From a checkpoint of a small mixture-of-experts model trained on Wikipedia.
Size: 12 layers, width 256, vocabulary 16384.
Experts: 192 SwiGLU neurons an expert, 2 picks a token, a sigmoid router.
Training: a variant of Adam for the experts, 269M tokens, 8194 steps.
Below are experts of layer 7 (counted from 0) of a mixture-of-experts language model. Rows are named router (the router's row for the expert), gate (a neuron's input weights, with its number), up (a neuron's input weights, with its number), down (a neuron's output weights, with its number) and show model dimensions 0-255. Each number is 200 + 40 x the weight over its row's rms, rounded and kept within 0 to 999.
Before each expert's rows: "comes before" lists some tokens at least twice as common just after its tokens as in all text. This comes from a sample of Wikipedia text that the model never trained on. Tokens count by the router's weight.

# expert 16
comes before: "(", "| ", "and ", "was ", "de ", "="
router,202,196,240,207,155,191,210,192,197,169,175,181,268,178,214,192,173,166,194,208,167,190,212,157,194,152,132,147,201,247,177,211,156,166,206,196,219,186,342,211,226,209,304,161,149,206,280,138,203,214,242,197,222,106,172,107,204,199,150,216,186,231,170,276,163,176,191,208,185,164,136,222,206,206,248,100,163,156,232,207,189,208,284,192,167,227,144,195,286,251,209,212,113,175,233,195,229,290,161,194,182,209,161,252,189,160,220,236,188,187,226,204,267,220,223,136,163,252,182,255,265,229,158,172,204,251,209,241,197,184,230,185,223,211,214,194,210,174,213,198,178,212,223,213,170,194,188,208,236,180,227,195,185,194,175,211,205,172,163,257,227,180,217,202,217,411,180,226,201,260,164,184,185,236,239,140,202,235,120,351,200,267,205,173,166,208,162,195,199,168,170,210,249,216,174,214,247,201,172,181,249,251,159,223,175,205,160,214,196,191,245,221,172,186,191,132,171,196,311,221,182,248,242,202,228,288,179,212,213,197,218,180,210,196,215,221,261,141,188,250,194,184,199,225,191,231,174,253,221,142,221,249,176,190,173,256
gate0,184,195,226,133,246,191,163,166,213,104,218,229,200,232,169,237,226,267,178,282,205,256,198,203,216,189,197,223,279,182,208,169,227,255,255,189,194,218,237,212,189,216,204,225,152,161,250,187,174,242,216,225,185,234,193,243,200,183,143,220,203,58,179,206,210,166,233,189,221,263,182,211,213,221,245,139,192,155,190,225,232,216,173,203,204,151,167,207,264,191,183,256,135,298,123,187,288,201,207,213,188,174,106,156,264,177,166,175,169,177,130,214,231,190,123,146,162,156,181,203,248,262,125,225,185,179,228,180,191,254,212,255,229,244,237,232,219,108,191,262,147,190,210,146,221,236,234,188,244,288,193,222,164,230,189,142,201,178,153,222,198,219,161,233,251,291,137,189,161,234,113,194,156,312,223,166,263,176,179,217,151,212,175,206,149,188,195,193,214,164,248,231,222,224,219,142,244,168,232,168,231,242,281,226,160,219,146,236,297,194,251,199,200,188,246,179,241,203,261,217,131,169,217,277,169,261,202,202,186,163,205,288,244,221,231,213,215,261,229,219,197,179,214,195,243,202,244,198,203,200,244,203,230,244,186,226
up0,116,205,179,153,251,138,229,165,211,187,145,129,152,223,182,231,206,245,208,207,259,217,218,285,200,269,218,194,200,160,217,195,186,243,180,211,207,167,212,135,187,185,175,209,202,279,179,236,169,211,212,246,189,198,226,148,233,163,223,132,201,186,137,135,227,233,165,161,207,223,224,183,233,200,216,199,180,222,205,261,192,196,208,205,216,139,181,146,221,176,195,179,184,272,230,136,223,195,114,279,198,273,156,268,186,192,230,188,188,244,275,138,167,184,226,190,147,227,261,224,184,288,162,241,222,228,176,175,193,171,189,204,189,237,131,308,200,130,221,172,257,104,203,195,287,212,187,165,209,194,166,231,262,237,249,252,166,234,229,175,187,190,196,246,130,247,172,211,206,180,254,235,197,75,271,172,140,165,234,170,155,223,201,110,180,310,112,222,166,149,224,191,176,209,262,216,178,147,219,104,173,141,244,164,207,216,199,190,247,176,179,218,225,212,228,174,230,178,222,262,238,207,260,142,231,254,203,150,166,254,165,239,186,187,219,189,214,155,207,184,183,185,217,216,230,189,152,214,215,161,222,197,210,186,317,196
down0,199,266,166,156,142,128,269,170,174,117,210,218,212,258,138,227,254,198,167,227,169,192,209,207,268,169,182,215,251,159,201,166,247,199,183,304,232,239,211,182,231,163,194,204,262,248,139,169,175,243,147,234,116,233,243,168,237,221,209,203,150,124,137,150,169,153,205,242,164,237,214,194,140,109,159,235,259,198,187,183,187,262,274,271,221,234,161,265,251,173,195,150,209,114,187,232,180,186,192,203,236,212,252,183,160,271,159,210,154,202,243,166,183,243,228,158,264,181,171,220,246,163,134,228,171,156,156,193,192,199,197,162,228,200,144,222,178,169,178,189,171,167,208,268,241,129,153,252,218,294,162,205,151,249,203,194,234,183,184,206,250,228,208,201,243,144,205,228,217,241,186,200,200,274,163,202,219,200,156,223,233,178,146,184,126,146,242,179,126,213,189,82,261,237,251,228,186,219,137,177,281,173,184,218,185,184,202,229,254,183,212,172,209,147,149,187,225,236,176,159,204,186,234,211,136,198,180,129,250,219,218,204,150,151,230,226,173,283,245,165,253,210,214,269,234,249,191,169,214,191,167,199,215,242,179,231

# expert 22
comes before: "- ", "| ", "\n", "(", ": ", ")"
router,212,188,248,179,186,198,130,225,151,175,159,239,202,146,216,240,242,208,163,193,231,174,270,250,168,192,236,241,148,87,196,225,173,200,196,251,144,171,188,248,209,168,131,187,166,277,221,174,250,196,218,176,151,180,198,216,257,233,195,209,166,224,214,297,223,252,182,182,158,186,137,152,240,175,227,186,261,281,199,208,190,119,199,247,189,225,157,168,215,168,150,198,233,152,259,218,228,124,233,185,213,267,153,285,189,222,263,149,186,192,257,177,191,128,165,183,198,221,162,165,187,261,239,162,211,175,187,195,247,157,194,277,214,220,233,217,164,181,182,184,188,146,68,167,231,228,208,189,180,213,199,139,174,184,213,191,231,260,117,168,218,171,229,174,202,215,245,158,232,163,210,177,187,213,259,262,184,209,287,314,157,171,138,299,208,188,215,168,262,175,212,242,151,224,185,241,211,203,222,224,174,241,203,223,142,165,191,168,138,194,154,191,183,194,182,292,186,249,137,214,193,213,219,241,264,136,268,169,216,223,192,244,215,184,153,259,243,201,142,180,197,214,208,191,140,284,186,204,265,177,189,197,248,146,223,139
gate2,236,244,206,246,185,166,181,257,159,156,266,169,240,168,215,213,234,201,159,188,220,191,232,135,169,198,194,235,119,138,135,198,285,245,216,232,241,236,197,262,102,149,150,102,200,189,196,185,270,260,215,244,222,228,152,216,144,182,223,328,160,158,163,152,162,250,175,247,172,189,200,196,207,177,245,168,173,210,207,185,156,172,142,239,223,128,165,114,258,165,153,244,231,156,292,265,218,202,110,191,202,175,166,228,172,280,207,193,139,161,194,283,213,136,188,213,251,198,226,213,203,233,223,202,203,186,181,225,257,266,196,222,224,214,233,215,210,158,253,266,226,189,172,227,184,178,212,208,170,238,184,220,175,216,182,267,242,212,159,177,240,225,184,221,181,210,187,202,256,184,164,200,245,238,147,208,245,221,297,220,156,193,191,175,143,293,215,189,244,234,194,241,234,218,163,134,225,243,223,236,210,252,174,164,218,205,248,187,230,224,185,141,213,158,230,224,131,238,259,221,245,167,156,250,162,137,274,213,144,183,227,213,251,255,230,136,256,250,192,193,163,167,221,237,197,160,139,162,197,158,237,247,202,244,215,211
up2,217,195,170,234,271,188,134,196,163,201,155,151,258,216,169,216,168,232,194,115,255,164,229,139,159,228,180,129,227,211,209,198,259,113,189,201,198,230,218,68,202,269,241,119,193,218,168,136,155,136,178,212,150,203,271,187,260,207,157,195,241,241,244,245,172,137,255,187,236,229,135,219,241,243,139,178,221,196,208,214,228,260,285,138,221,188,258,229,216,166,267,135,181,212,142,165,175,291,237,211,191,173,159,277,186,169,182,203,219,179,140,198,265,219,200,137,208,202,163,199,227,218,191,249,253,210,172,134,183,209,197,214,167,174,236,160,222,275,245,209,207,221,184,243,184,196,244,221,213,210,222,224,198,188,135,140,156,164,248,201,170,186,201,171,166,218,138,176,218,180,220,207,228,237,163,142,185,186,169,221,127,179,163,78,209,145,235,248,157,181,206,206,130,163,198,191,166,206,228,174,184,178,206,159,191,201,194,165,269,125,200,205,244,199,230,167,202,284,222,250,211,244,238,183,136,182,162,213,217,205,224,225,184,319,203,263,194,228,176,137,239,224,104,222,270,191,217,194,157,228,172,225,212,256,185,225
down2,248,197,155,223,207,268,224,102,189,143,217,152,165,229,154,182,226,152,99,144,280,175,178,187,239,227,215,222,128,117,185,220,125,166,171,290,209,182,217,232,197,126,113,273,179,186,230,204,260,209,165,194,166,240,221,209,144,204,188,232,259,243,200,199,172,187,127,196,224,187,179,222,200,200,202,234,243,208,188,217,143,178,151,183,220,164,208,104,177,169,217,207,185,206,258,137,173,122,219,187,230,228,265,171,186,215,214,184,160,192,154,157,182,216,207,266,244,192,215,238,176,255,142,157,150,160,201,159,189,200,192,204,165,289,198,259,239,166,142,240,203,183,137,147,231,161,198,142,177,251,135,261,180,224,193,142,146,149,183,274,214,167,203,255,200,265,194,260,229,181,224,212,164,218,205,206,270,126,213,236,238,306,178,261,250,178,196,171,161,215,177,175,202,199,232,201,184,196,218,234,225,203,269,253,237,69,219,197,210,209,220,220,255,168,136,199,172,175,177,189,203,175,271,252,177,232,180,163,168,205,200,174,239,207,199,203,223,87,206,162,218,168,174,192,238,163,217,142,194,158,163,201,257,123,195,194

# expert 14
comes before: "of ", "in ", "and ", "for ", "to ", "was "
router,182,215,154,251,219,186,242,126,136,148,217,225,198,147,178,227,160,226,189,209,216,201,196,178,177,197,155,158,215,162,188,171,206,207,154,218,204,296,171,161,211,197,192,196,269,238,270,170,209,121,177,188,238,115,235,203,266,108,174,272,175,127,159,194,226,203,277,250,230,208,228,212,187,261,176,232,199,201,169,116,271,170,180,207,118,273,190,220,228,197,157,125,189,157,210,164,221,111,116,197,257,176,231,159,247,248,228,266,152,171,193,220,114,175,220,245,227,168,175,199,244,246,213,197,155,201,230,244,172,180,237,222,223,216,259,105,180,222,219,160,218,206,241,284,138,170,224,177,240,213,194,184,209,214,159,186,229,224,181,146,161,226,178,190,246,243,228,208,272,245,133,234,170,268,217,209,246,171,199,209,226,250,179,194,235,230,216,184,160,270,175,204,256,155,168,192,175,202,159,219,131,188,192,180,201,229,161,217,221,213,137,126,227,182,176,210,213,215,326,179,130,166,217,176,286,158,231,194,223,220,153,267,134,179,252,195,174,219,256,129,264,186,189,162,175,197,235,152,172,201,161,251,199,210,215,130
gate2,151,168,232,266,217,248,156,184,234,199,195,135,162,171,246,191,190,164,215,212,174,183,201,210,167,187,197,241,195,169,151,177,245,222,220,152,181,224,203,122,228,157,214,246,142,207,191,163,263,207,140,229,250,238,239,127,200,219,156,123,177,186,163,188,177,130,145,162,182,207,142,210,168,205,259,215,239,63,211,250,159,239,219,221,153,222,202,185,164,162,258,208,176,279,174,181,181,182,256,217,141,213,69,183,258,205,174,208,191,279,229,183,206,256,210,200,204,164,191,198,170,246,228,215,178,203,241,204,147,182,179,157,179,180,285,182,281,181,250,204,158,185,254,171,175,182,147,198,210,159,175,188,239,188,224,177,153,231,161,176,161,177,169,178,127,191,117,247,157,202,223,188,221,193,161,167,164,154,215,126,222,150,210,291,188,295,205,156,190,171,182,237,193,179,246,223,198,181,197,247,265,226,244,133,231,142,232,167,234,165,193,174,293,160,236,220,199,211,154,129,214,244,156,177,222,242,222,139,103,251,213,181,199,223,192,264,167,112,167,221,201,243,213,207,258,191,268,231,267,234,280,177,251,171,226,233
up2,224,162,141,245,143,227,167,171,243,147,161,148,178,202,144,226,149,277,212,191,206,283,153,181,197,144,135,237,188,176,225,240,172,179,180,135,174,196,203,190,248,188,172,229,234,182,210,218,277,242,140,209,172,127,177,195,164,225,158,239,136,159,207,285,204,217,270,249,134,204,188,250,159,271,160,240,190,217,188,167,224,184,162,252,147,278,233,190,221,163,213,122,200,178,153,200,129,205,180,204,262,129,157,185,181,185,214,228,193,212,208,208,207,224,251,214,159,198,170,216,215,221,118,251,224,213,194,255,223,229,204,173,214,243,296,157,206,255,230,236,193,283,231,224,148,202,282,158,249,161,169,173,174,244,206,213,187,170,253,195,206,175,228,172,149,214,161,141,207,204,223,232,147,234,220,233,219,171,248,176,229,201,164,240,216,238,261,226,208,288,251,135,228,181,195,300,204,190,172,215,159,194,199,136,226,181,211,240,131,213,193,133,209,221,268,219,250,262,221,129,132,192,248,186,152,197,159,176,304,282,110,237,212,237,208,251,205,189,209,244,211,214,237,170,193,229,213,157,162,94,199,207,200,228,145,173
down2,150,223,185,152,173,171,176,170,179,249,172,237,256,158,203,233,134,229,189,203,208,175,272,153,302,238,214,202,200,140,184,135,171,206,222,199,250,144,244,198,217,153,144,92,203,285,220,266,198,187,244,202,199,188,242,138,186,238,208,219,186,161,238,176,198,184,217,202,218,140,230,279,182,273,245,202,234,228,225,222,263,242,144,216,150,198,219,192,196,211,249,176,224,134,193,235,225,211,210,201,174,192,255,244,156,212,188,263,199,220,220,178,182,281,286,223,159,246,194,263,196,172,180,215,194,203,256,162,111,181,146,185,164,206,240,84,164,114,221,218,189,206,149,160,152,164,157,170,252,178,204,237,203,243,143,251,207,165,199,173,163,235,272,166,250,214,171,225,233,214,155,179,212,239,207,190,151,205,164,194,236,234,265,197,156,233,233,145,192,141,171,242,193,236,210,171,206,245,172,252,189,160,144,147,184,157,224,259,151,199,248,265,206,174,172,195,148,158,198,188,124,139,148,230,209,152,187,275,289,197,218,213,223,168,154,299,219,115,224,230,168,202,150,277,194,136,229,251,161,215,168,149,239,235,195,204